{"n_layer": 18, "d_model": 160, "moe_layers": [1, 2, 3, 4, 5, 6, 7, 8, 9, 10, 11, 12, 13, 14, 15, 16, 17], "routed_scale": 1.0, "router_noise": 0.05, "norm": "rmsnorm", "norm_eps": 1e-06, "tie_embeddings": false, "beta1": 0.95, "beta2": 0.95, "seq_len": 256, "dataset": "wikipedia_en"}
Below are experts of layer 13 (counted from 0) of a mixture-of-experts language model. Rows are named down (a neuron's output weights, with its number) and show model dimensions 80-159. Each number is 200 + 20 x the weight over its row's rms, rounded and kept within 0 to 999.
Before each expert's rows: "raises" lists some tokens whose logits its average output raises strongly, later layers aside. This comes from a sample of Wikipedia text that the model never trained on.

# expert 56
raises: "as", "ag", "ac", "um", "un", "ut"
down0,146,207,188,198,227,189,157,204,173,209,207,200,180,215,196,194,227,230,209,201,195,225,214,200,197,182,176,202,191,183,181,164,224,212,202,233,188,208,232,209,177,199,212,203,179,246,212,204,233,164,217,214,197,197,191,206,198,166,202,161,208,191,224,240,220,218,193,197,194,182,173,197,207,215,242,204,191,185,186,201
down1,223,175,195,182,247,205,216,197,209,237,185,189,186,222,222,194,204,238,207,207,196,224,203,190,193,195,189,203,175,213,183,196,185,193,187,196,190,193,214,189,219,214,197,202,202,210,196,177,171,192,187,222,206,216,173,200,173,216,206,190,201,206,173,220,185,208,187,204,236,193,178,241,174,208,175,209,219,206,244,174
down2,220,196,171,194,194,189,186,230,202,236,199,184,193,215,175,209,177,241,222,220,186,221,176,177,215,184,210,213,166,204,218,180,183,170,213,212,150,219,223,242,231,201,183,186,160,189,196,207,136,172,195,182,236,197,206,213,197,182,211,200,226,210,174,212,186,191,202,220,218,204,226,217,183,205,211,195,216,211,178,199
down3,246,214,182,164,199,176,219,194,199,213,190,218,182,240,244,213,171,197,200,191,170,214,212,200,203,213,165,178,194,167,200,176,206,181,209,194,198,204,181,200,195,177,191,232,174,189,225,184,222,195,192,215,153,182,152,177,203,196,194,181,179,220,211,196,195,223,173,243,221,239,207,215,176,179,188,142,199,204,194,205
down4,202,189,214,193,181,184,174,174,175,209,207,199,204,190,176,167,185,171,200,175,228,223,201,215,215,219,224,194,201,204,229,196,175,214,198,244,189,226,227,176,177,149,204,192,185,179,177,200,175,211,200,200,195,176,191,197,193,189,208,185,163,175,180,219,198,172,177,202,203,208,185,187,195,213,172,195,211,210,174,201
down5,191,199,196,186,228,203,202,179,175,187,194,223,187,202,209,228,186,197,194,205,217,200,187,199,245,201,199,192,192,218,241,237,194,241,208,205,188,219,205,205,191,204,218,205,194,206,207,246,189,163,210,192,175,166,226,229,219,205,201,237,217,180,236,201,209,184,214,176,193,226,172,182,172,208,184,191,212,235,197,166

# expert 51
raises: " and", ",", " (", "-"
down0,172,185,211,234,165,192,175,196,192,191,194,216,192,213,192,203,162,195,167,209,205,201,175,236,202,200,169,226,170,209,183,180,220,215,223,198,196,190,187,156,171,226,222,202,230,233,188,197,214,205,187,221,177,208,171,212,151,162,161,235,196,223,212,182,201,191,206,209,233,207,162,201,192,181,194,223,213,199,209,220
down1,196,215,171,195,211,189,206,215,211,174,184,204,210,201,188,169,194,175,197,218,201,180,204,210,215,199,183,208,197,197,162,214,188,182,202,185,210,209,186,197,173,204,220,211,227,196,174,225,200,182,232,183,153,209,188,201,222,183,191,183,177,206,165,186,189,206,234,150,207,217,156,207,200,223,186,202,162,193,199,204
down2,187,209,217,212,198,240,195,194,240,204,220,223,202,186,191,190,185,211,225,186,171,239,205,194,195,169,217,167,217,191,202,215,224,182,193,162,177,205,202,190,177,229,170,208,217,189,224,227,204,191,182,219,191,193,183,245,185,163,162,200,206,193,155,188,188,194,204,193,239,200,210,177,204,198,244,215,199,212,221,218
down3,231,220,200,206,212,213,163,220,201,202,188,217,223,212,226,197,226,178,180,188,197,225,184,194,224,205,249,198,211,192,190,169,198,218,211,197,224,189,157,201,195,170,200,187,196,210,214,205,199,186,194,222,188,199,199,190,189,192,200,232,203,216,224,217,207,192,216,207,212,172,204,163,182,182,196,229,181,230,176,184
down4,208,202,229,202,211,220,206,185,213,193,212,172,179,215,192,212,222,205,213,213,175,186,216,217,187,200,201,144,180,188,161,195,207,173,202,178,197,185,203,201,246,188,190,193,169,180,225,204,217,174,180,187,227,227,229,217,220,218,221,214,173,180,213,202,187,180,199,168,210,149,217,182,225,213,231,207,213,190,211,170
down5,202,188,179,196,179,190,176,173,190,203,220,215,201,196,184,227,192,230,218,175,180,192,185,198,266,206,199,220,192,207,186,213,173,224,215,208,179,163,233,191,180,189,183,229,200,272,214,186,200,204,199,190,217,170,181,190,200,180,207,197,176,204,190,196,202,197,189,214,211,212,180,196,217,217,232,182,230,198,205,203

# expert 40
raises: "\n\n", " The", " S"
down0,224,211,186,199,171,181,182,168,205,160,175,205,196,215,207,195,204,194,188,204,210,172,183,228,197,206,176,217,180,172,230,223,194,187,190,204,184,188,205,175,209,205,215,202,213,220,171,206,195,213,210,153,211,213,178,215,201,193,193,209,193,233,190,177,198,226,232,190,198,192,195,194,236,199,213,207,192,199,217,173
down1,211,237,222,189,201,186,196,190,209,184,176,185,214,211,184,231,226,212,188,205,193,223,200,205,248,197,229,158,200,204,208,216,194,192,178,196,195,207,161,201,190,191,177,213,184,239,177,188,248,197,159,210,219,213,183,184,212,157,241,174,187,212,207,196,210,188,191,208,235,184,201,204,213,199,158,176,208,168,166,234
down2,204,186,199,217,187,218,211,209,216,197,213,216,203,212,189,212,193,173,205,204,205,163,219,192,190,215,173,196,192,216,271,177,159,236,189,162,171,189,179,209,180,175,186,179,210,217,215,178,183,203,209,203,176,193,213,176,203,199,200,196,177,224,206,203,200,259,191,221,201,195,197,198,187,186,214,208,205,154,185,224
down3,205,208,192,235,194,222,206,169,202,195,214,188,203,200,214,185,208,175,229,168,169,180,217,225,234,191,208,190,193,218,233,209,197,211,169,236,182,201,195,161,171,215,225,215,194,211,220,207,205,224,189,173,245,233,182,175,232,188,178,194,165,196,219,206,197,223,224,213,195,230,163,203,200,197,198,219,169,168,209,181
down4,207,174,209,195,183,232,232,227,200,207,215,213,184,227,231,191,223,199,205,198,217,209,212,193,180,186,194,206,212,176,244,187,203,213,181,173,191,213,180,207,197,157,192,203,204,211,220,208,220,165,181,194,167,195,241,212,208,169,220,158,205,207,199,182,196,204,202,226,177,202,205,204,197,169,202,190,190,169,205,195
down5,216,177,201,193,188,196,187,216,185,175,211,166,225,191,170,182,202,154,197,206,191,208,186,190,216,199,233,199,188,212,205,221,189,194,236,169,187,180,197,204,180,191,163,215,166,208,193,207,221,186,204,147,188,184,231,180,183,181,175,193,217,196,190,209,184,117,230,214,193,197,208,228,219,209,218,195,209,201,175,175

# expert 28
raises: "an", "-", "as", " | ", "le", "k"
down0,186,190,174,170,217,214,224,206,153,197,195,208,196,207,201,176,201,165,209,217,214,207,206,224,225,181,192,215,186,189,235,191,203,221,201,204,220,207,182,211,185,184,228,203,214,214,225,220,196,214,205,214,220,187,236,209,171,187,222,221,215,210,166,217,197,171,198,178,185,210,192,204,251,225,167,206,217,241,205,208
down1,201,193,171,214,214,174,214,178,197,187,164,203,199,229,212,208,174,165,184,216,209,143,199,193,195,190,184,172,193,185,213,197,187,211,207,220,190,156,219,195,158,187,196,181,218,182,211,210,212,207,209,173,152,216,191,188,193,172,198,205,212,175,196,168,194,237,184,217,220,193,179,199,182,184,204,218,162,186,215,195
down2,245,224,205,172,203,171,201,210,212,185,161,164,169,187,200,185,234,247,218,239,210,188,223,214,216,210,211,184,226,203,214,185,185,206,181,204,208,169,208,203,212,197,206,203,204,202,212,187,216,161,198,212,207,213,206,197,191,177,203,174,195,213,198,192,181,237,221,197,197,210,229,181,183,199,160,221,211,206,208,195
down3,187,213,191,186,194,170,223,182,174,218,162,183,202,208,182,229,237,224,213,200,187,232,193,193,179,192,212,187,218,192,165,197,187,196,185,185,213,182,185,172,211,198,186,186,208,168,202,173,217,211,232,238,171,193,165,187,194,216,223,216,245,207,226,189,201,192,187,179,218,213,187,207,254,225,167,220,181,192,215,166
down4,175,158,183,219,211,196,201,172,194,230,190,145,204,214,135,199,188,212,206,163,215,220,192,215,196,211,189,187,201,243,200,186,216,217,200,183,231,187,172,155,225,179,197,218,208,150,213,182,205,204,218,203,222,197,205,203,202,185,170,236,171,194,164,220,203,191,212,211,202,204,205,218,206,212,191,200,202,181,213,197
down5,166,209,227,213,208,191,216,195,196,166,195,178,171,192,230,210,206,188,148,229,201,212,199,205,195,239,211,198,171,201,207,191,216,204,204,172,195,205,178,174,214,245,194,215,152,196,217,201,214,191,185,203,225,214,186,214,199,170,203,203,184,165,236,219,193,193,180,188,210,181,192,197,194,222,152,185,209,193,190,172

# expert 34
raises: "en", "i", "es", "o", "y", "ac"
down0,214,199,219,204,192,175,195,200,199,199,199,206,208,186,198,173,226,201,164,202,181,191,183,222,221,194,161,189,207,222,201,184,198,229,195,198,178,190,213,190,145,217,174,171,190,188,164,181,183,164,193,199,243,193,210,217,205,178,177,202,189,188,171,222,215,204,222,204,189,176,212,182,195,212,185,191,213,216,201,177
down1,205,202,171,214,173,213,221,215,199,207,211,226,206,174,189,172,231,222,193,224,196,206,198,201,242,210,231,222,227,191,215,208,151,200,190,214,216,217,216,184,233,216,202,172,209,173,196,198,191,204,168,221,192,196,198,167,181,194,208,200,194,171,162,164,196,197,207,190,196,215,213,248,193,212,198,179,249,220,212,235
down2,189,189,182,242,218,213,191,205,169,230,181,207,223,215,189,190,197,202,217,197,193,197,229,181,206,161,249,228,192,211,199,231,212,205,245,176,232,241,203,211,214,208,192,208,163,196,183,199,206,188,186,183,207,212,187,240,210,192,163,200,189,194,166,189,197,223,229,185,191,190,187,191,186,178,222,189,183,169,192,184
down3,213,220,169,213,212,185,210,200,200,178,174,185,168,204,200,137,211,205,205,184,225,208,223,216,241,209,199,230,239,196,215,152,188,231,212,193,194,185,230,179,179,188,210,190,176,200,216,195,177,211,206,207,217,187,212,202,236,193,214,201,200,230,207,212,227,233,222,210,169,210,171,188,193,225,240,205,181,173,226,177
down4,210,203,216,190,202,178,238,238,184,222,246,197,192,200,182,185,204,201,197,201,166,205,199,215,195,215,189,212,172,184,235,193,199,237,199,221,217,159,210,211,184,237,231,171,192,198,201,205,208,220,187,197,180,208,189,204,186,184,185,157,222,176,188,195,245,186,189,206,186,233,243,217,206,210,207,242,199,201,177,168
down5,219,194,196,235,172,212,187,171,208,206,211,181,215,187,228,188,180,181,175,157,215,226,202,199,187,202,217,204,191,156,218,220,223,173,177,199,164,193,197,201,173,169,201,162,190,198,195,196,179,214,211,206,176,189,237,179,199,201,201,204,173,232,210,167,167,199,212,197,190,174,217,195,186,201,240,232,136,168,149,207

# expert 11
raises: "B", "E", "I", "U", "-", "H"
down0,186,172,165,202,191,252,232,193,206,203,224,186,193,191,227,200,193,202,206,208,199,196,192,239,203,190,182,165,224,193,194,175,195,194,192,217,176,185,206,206,202,230,204,191,191,194,225,174,210,206,191,184,224,218,199,226,179,175,194,235,218,191,186,213,177,204,209,168,187,197,200,239,197,200,208,197,192,228,164,216
down1,195,198,235,177,204,196,214,204,231,182,239,172,191,160,213,188,227,150,224,198,194,205,177,199,172,217,220,175,201,219,213,213,177,216,164,181,187,202,221,233,175,192,208,209,188,178,229,202,216,194,246,221,194,226,181,221,200,191,226,199,175,198,202,221,196,172,220,206,193,169,197,224,199,180,209,201,188,229,207,173
down2,230,200,178,201,203,179,210,215,216,221,215,160,189,151,171,196,196,205,225,207,179,213,189,186,183,207,185,204,196,238,190,222,178,206,213,203,183,227,193,207,211,222,212,188,213,206,166,226,215,209,197,177,211,169,211,173,181,203,208,229,213,200,218,227,196,228,156,167,213,221,186,163,174,168,195,197,219,172,204,231
down3,212,218,210,227,216,177,201,205,183,205,225,201,207,177,228,199,207,193,206,184,227,213,183,201,207,207,167,192,216,214,179,220,214,163,186,196,205,255,233,224,223,168,212,208,228,199,211,187,232,175,189,206,196,208,187,176,193,205,182,195,176,175,178,220,192,200,184,223,172,175,227,178,218,201,212,214,154,202,228,192
down4,213,172,218,193,198,190,195,211,191,199,178,182,225,209,166,177,214,200,183,200,190,190,213,154,196,218,201,240,172,197,211,219,213,210,240,231,180,187,180,202,191,176,180,209,227,187,226,165,179,190,215,169,205,197,203,188,196,214,203,203,197,215,227,180,228,188,209,198,179,197,190,221,212,204,208,192,210,206,188,174
down5,199,204,227,229,206,202,195,202,207,175,208,227,206,229,187,202,197,249,196,217,195,198,186,200,211,118,205,188,204,218,180,222,176,170,159,191,176,193,224,213,178,206,192,222,168,203,186,156,209,216,198,195,172,201,216,194,170,207,217,166,185,192,182,175,200,203,237,191,186,211,272,194,168,185,236,204,189,206,194,189

# expert 63
raises: "at", "ot", "o", "in", "ag", "an"
down0,199,198,219,231,224,224,220,195,179,185,192,198,220,196,176,218,198,206,207,224,180,186,180,223,155,206,189,199,174,204,216,190,186,211,237,201,219,226,218,187,190,200,231,204,199,191,184,206,215,208,216,246,169,196,209,196,239,193,216,185,160,204,185,156,155,188,162,210,211,216,182,200,205,195,214,232,206,228,210,208
down1,238,172,197,209,215,216,190,195,243,170,184,212,183,199,210,202,215,197,230,198,210,221,183,201,249,164,209,193,157,186,201,188,176,200,200,191,191,227,219,200,212,225,176,171,233,219,212,220,205,180,206,197,200,205,216,214,189,170,197,232,204,162,138,201,202,213,179,214,212,201,204,203,206,198,199,209,210,181,224,206
down2,211,178,193,231,184,204,164,246,202,228,191,173,210,212,193,202,202,188,231,209,197,206,172,195,151,202,217,212,232,179,214,185,188,212,187,204,198,236,201,210,176,173,167,240,180,206,198,219,185,231,213,196,199,168,213,227,209,232,199,228,190,193,174,217,172,175,163,203,238,196,210,200,214,218,238,149,221,213,205,196
down3,225,206,226,199,190,225,212,211,202,236,215,190,190,194,226,217,215,190,170,198,240,159,193,204,260,178,172,215,205,193,197,184,200,188,214,202,218,216,194,162,192,186,189,205,198,175,198,178,156,210,228,194,180,203,170,173,192,220,192,182,176,192,190,172,222,197,205,212,213,183,194,181,177,226,190,196,207,189,214,215
down4,230,231,217,238,234,214,216,192,174,193,197,213,212,220,230,199,197,229,190,182,188,200,212,169,155,198,237,172,166,187,183,189,234,233,206,220,201,226,219,195,191,199,196,188,196,201,211,202,200,183,224,214,197,195,207,211,227,197,223,256,171,207,200,194,204,181,205,211,178,199,240,211,162,224,183,197,190,221,166,202
down5,171,212,203,180,147,173,188,186,211,188,164,213,225,159,192,197,186,196,193,189,183,198,214,193,203,179,187,198,208,216,224,225,169,227,201,212,182,210,192,162,192,226,204,198,186,214,205,225,198,218,229,183,202,220,209,231,212,197,210,195,222,163,200,167,160,199,215,200,201,183,194,208,198,184,169,161,164,200,224,231

# expert 7
raises: "il", "ang", "ap", "ar", "and", "am"
down0,178,224,171,196,210,243,202,213,248,208,206,226,201,194,209,197,193,203,185,176,205,175,206,200,233,200,211,235,217,192,174,198,199,214,163,207,175,194,186,214,185,177,159,233,195,156,226,215,153,209,228,202,187,183,211,218,190,198,207,232,194,173,205,217,171,177,216,228,204,237,170,179,184,183,193,196,198,199,175,195
down1,179,212,195,190,188,209,210,209,238,238,214,175,214,182,217,212,185,201,212,168,184,215,225,218,185,195,208,190,246,208,249,184,178,215,178,200,172,202,218,176,217,208,202,182,192,208,180,174,216,225,218,198,215,233,205,228,208,224,189,208,165,213,209,204,191,201,187,239,166,209,195,188,225,198,175,210,229,221,210,171
down2,224,191,238,166,228,243,192,207,212,181,212,197,209,195,223,195,158,209,240,215,243,204,219,202,217,177,204,211,231,214,228,214,191,222,204,202,188,202,228,239,217,207,177,225,205,205,202,211,197,197,185,191,181,193,259,167,207,214,204,226,206,187,207,185,174,199,213,212,204,199,167,219,212,214,199,147,208,176,212,168
down3,210,240,234,247,178,196,206,178,177,175,196,192,202,184,213,217,248,198,191,173,220,221,227,221,166,177,193,202,181,189,175,190,191,215,217,183,206,196,219,219,199,164,215,238,220,180,191,198,184,205,184,215,211,198,187,214,194,198,184,214,187,184,207,181,188,167,203,199,179,225,180,186,172,178,202,168,209,216,206,198
down4,178,172,208,207,265,197,180,203,170,182,193,214,154,213,235,189,178,233,219,207,195,201,230,188,217,215,190,196,191,197,199,189,188,194,193,183,212,194,163,180,218,192,224,238,187,218,166,200,216,186,188,193,193,197,186,194,180,204,201,209,190,174,186,190,199,234,156,193,157,191,180,185,221,197,215,180,217,237,212,185
down5,170,207,233,205,194,178,198,233,204,193,191,180,221,246,197,223,220,204,193,243,228,224,231,218,182,212,182,186,160,215,180,201,183,202,199,226,218,209,223,227,164,161,175,200,220,230,207,218,228,193,209,165,188,199,201,237,211,195,194,199,226,239,240,256,205,222,235,172,221,170,184,176,187,200,194,227,210,235,188,235

# expert 10
raises: "ing", "able", "it", "ant", "-", "ed"
down0,200,206,216,159,211,184,222,183,201,214,193,217,224,212,203,216,173,206,207,214,160,200,213,198,229,187,210,211,231,210,200,218,174,229,201,191,230,237,223,190,208,171,193,201,207,194,190,179,179,214,208,207,233,258,170,184,210,177,170,197,180,186,192,182,236,199,212,209,194,221,196,216,202,197,195,203,168,214,197,195
down1,195,184,212,211,200,160,196,200,230,208,191,190,202,182,245,211,168,177,205,227,247,241,190,197,194,213,195,228,183,216,185,183,226,189,170,188,186,202,184,207,195,253,197,210,203,225,207,207,182,222,192,187,212,196,202,238,219,209,187,239,174,229,198,176,189,189,195,168,190,225,203,205,230,189,198,170,253,199,168,204
down2,175,215,153,211,205,205,173,202,173,222,172,222,216,229,199,233,211,215,230,187,190,194,210,196,216,205,209,206,228,226,227,194,218,184,213,205,196,227,220,219,190,193,214,222,237,162,190,235,247,210,218,209,238,203,168,188,186,172,214,202,203,217,180,195,172,202,220,191,210,223,162,210,176,210,192,196,232,191,228,204
down3,247,221,192,200,197,184,175,207,193,185,197,195,183,210,205,186,192,236,184,198,184,229,192,175,212,205,198,140,201,211,198,230,191,192,201,189,181,199,203,174,200,210,168,181,230,168,159,224,187,186,219,200,221,217,175,195,224,191,214,190,204,190,200,206,188,191,190,202,219,220,189,193,196,219,208,186,217,202,233,234
down4,196,193,198,216,193,202,183,246,245,215,221,214,197,199,191,194,193,235,194,184,188,218,168,187,204,206,249,184,151,192,204,199,217,218,189,199,205,199,205,237,184,224,226,185,190,166,191,214,176,195,220,175,187,228,161,194,184,193,211,216,241,195,212,204,182,214,238,199,187,216,210,175,151,226,197,195,188,200,176,212
down5,228,204,230,198,192,214,240,183,212,198,204,198,181,233,203,196,167,211,243,196,212,208,239,206,233,168,206,194,175,214,205,194,185,212,206,211,183,208,236,221,159,229,223,217,199,190,205,211,210,181,222,214,181,188,224,196,184,223,204,182,205,207,235,235,153,209,201,169,195,165,195,205,195,185,235,208,197,162,202,168

# expert 13
raises: "ra", "ree", "est", "ab", "et", "ro"
down0,192,231,217,176,190,187,189,225,183,201,213,217,217,242,187,202,240,200,171,208,213,195,198,217,205,219,203,221,202,163,196,180,183,181,202,181,174,193,181,164,166,208,200,189,191,192,170,165,206,184,223,177,202,176,219,191,176,165,191,174,183,180,220,235,183,177,157,212,184,223,186,187,189,191,197,239,210,213,187,188
down1,213,191,211,206,205,185,197,200,222,186,206,211,200,200,213,187,175,216,172,195,194,175,211,195,245,165,214,179,238,223,205,222,184,189,239,202,188,194,216,221,183,166,213,215,183,177,221,206,192,224,225,169,207,211,214,194,222,210,227,176,170,238,210,202,170,209,182,194,228,201,212,182,201,224,177,199,214,169,195,162
down2,210,191,213,174,189,195,192,223,232,198,201,203,217,198,169,216,215,234,199,214,221,201,218,214,210,199,201,152,201,238,203,207,211,188,268,233,183,213,171,210,225,233,205,187,219,201,184,152,203,211,230,206,203,190,226,214,215,195,186,208,214,197,210,205,188,205,207,222,209,194,195,210,214,267,195,208,227,199,200,222
down3,228,192,205,218,233,233,215,151,231,185,169,172,212,206,243,161,206,173,194,215,226,211,203,179,197,181,194,189,192,190,187,192,207,187,199,186,204,194,202,195,192,196,200,177,156,200,212,197,191,183,226,157,179,214,181,214,190,174,199,196,167,211,168,195,191,229,204,192,205,188,230,171,225,222,181,223,197,198,183,190
down4,183,185,217,226,214,162,225,194,203,195,209,187,186,219,188,180,164,213,201,178,194,165,200,182,196,193,214,214,191,196,202,179,189,196,185,254,194,202,210,188,180,213,177,192,206,219,226,207,225,183,193,182,240,172,218,212,207,219,194,198,198,241,202,175,230,194,222,179,195,188,231,228,208,208,181,186,205,253,182,205
down5,224,181,189,199,187,207,216,197,174,206,207,190,199,220,147,208,225,226,194,189,177,189,182,174,195,202,228,228,186,197,173,185,218,254,214,180,197,198,227,191,179,199,202,202,203,162,198,205,235,212,217,207,199,187,182,240,219,212,186,180,197,237,230,184,205,182,233,196,221,204,161,213,250,204,218,184,219,190,204,199

# expert 27
raises: "2", "i", "is", "a", "on", "1"
down0,213,220,205,178,215,191,211,190,230,208,167,227,154,225,170,203,183,200,190,233,196,226,184,193,195,197,203,196,189,194,222,206,195,185,214,166,245,231,195,246,224,203,200,184,247,219,186,178,188,221,192,218,168,196,199,192,192,172,191,166,166,231,210,187,174,209,164,188,217,193,220,193,221,222,204,213,217,235,200,211
down1,203,189,176,175,190,184,201,213,214,223,204,171,186,228,187,191,177,224,167,179,199,188,185,189,175,180,197,208,184,230,205,203,192,194,220,195,213,235,175,177,229,195,214,185,200,190,189,219,221,170,195,229,167,209,195,200,187,218,198,233,191,202,187,172,195,205,220,197,184,202,229,218,160,184,244,210,201,215,164,211
down2,198,223,184,173,150,185,156,206,197,204,172,216,203,176,187,187,177,201,208,198,219,223,183,234,203,201,184,183,190,215,199,211,170,168,217,207,157,206,208,199,208,194,224,232,195,216,189,217,172,204,166,203,183,193,184,176,227,210,199,188,184,187,184,173,205,173,175,212,238,198,217,189,198,220,223,201,198,210,166,221
down3,173,212,199,211,243,242,181,179,166,156,223,176,191,191,212,197,155,176,227,221,205,196,227,204,185,179,184,217,187,187,189,212,220,186,221,173,212,202,168,210,208,183,195,209,192,212,207,201,207,202,200,190,203,201,229,219,241,202,184,223,207,201,170,201,204,188,205,203,184,228,205,198,193,199,247,219,207,191,174,169
down4,181,193,198,197,213,196,184,232,182,176,211,225,184,205,205,202,210,221,173,228,202,172,199,215,200,201,196,225,226,182,192,225,195,177,195,221,233,213,156,179,227,202,211,212,177,181,188,192,227,211,224,191,197,173,180,222,167,171,179,170,221,211,154,181,204,189,180,258,211,210,226,253,210,183,219,187,206,176,200,198
down5,199,192,177,195,158,185,185,200,184,233,176,167,187,234,185,204,247,198,221,175,233,201,184,187,198,203,182,196,195,191,193,172,176,245,192,218,204,207,186,192,187,186,207,192,219,212,218,199,210,213,216,193,208,247,191,209,192,179,207,214,204,204,199,192,198,211,203,169,236,254,194,160,179,205,210,166,186,215,190,206

# expert 36
raises: "3", "1", "2", "8", "4", "5"
down0,186,195,203,168,211,236,218,177,190,211,217,194,219,208,220,186,210,185,248,203,208,207,239,178,191,175,199,158,194,228,202,215,193,229,192,187,237,212,176,192,193,234,236,186,212,223,211,206,233,213,247,191,220,162,220,181,216,202,178,192,214,220,163,195,220,179,195,199,191,226,176,227,178,218,181,209,185,219,208,194
down1,197,188,192,219,173,226,178,184,196,187,217,175,194,227,172,240,242,178,201,153,226,207,196,198,210,181,227,205,193,204,219,152,220,237,214,183,210,207,198,192,217,215,235,209,216,214,235,227,211,199,192,198,252,205,154,200,200,189,203,228,193,236,214,201,196,180,213,206,192,200,191,204,183,194,202,204,211,200,201,172
down2,212,227,155,213,187,185,150,223,189,192,187,209,212,194,199,212,190,216,170,204,172,164,211,237,170,172,201,205,208,192,227,212,220,200,189,156,207,196,172,216,145,180,200,215,209,209,194,200,210,222,196,213,213,213,154,199,188,193,166,235,193,187,197,183,216,205,225,213,213,207,167,208,210,205,175,223,203,220,201,183
down3,218,210,198,167,205,166,199,243,208,193,179,209,218,171,215,208,185,215,208,196,164,208,199,202,199,176,215,226,222,190,225,198,187,211,210,226,171,217,188,197,210,199,154,217,186,169,191,203,197,211,201,185,174,198,216,211,189,188,196,179,204,216,202,180,188,175,197,202,210,204,216,190,203,192,199,208,186,202,214,217
down4,209,196,187,164,172,191,181,258,212,213,192,160,232,190,193,222,207,177,193,191,172,193,223,187,231,209,222,189,215,174,177,199,196,194,204,202,195,202,205,191,191,185,223,193,178,180,163,216,202,223,214,225,173,183,171,203,195,178,187,207,198,199,175,171,221,208,202,209,178,217,212,215,175,187,223,177,183,200,200,212
down5,215,217,226,210,192,197,209,201,210,185,188,205,207,187,194,179,169,177,207,198,216,183,230,218,202,184,199,142,174,207,177,221,194,197,212,214,211,193,222,191,194,170,215,187,216,204,189,200,202,229,230,204,189,190,216,232,170,201,203,225,228,214,176,226,171,189,240,181,206,236,170,165,175,176,163,206,204,204,199,209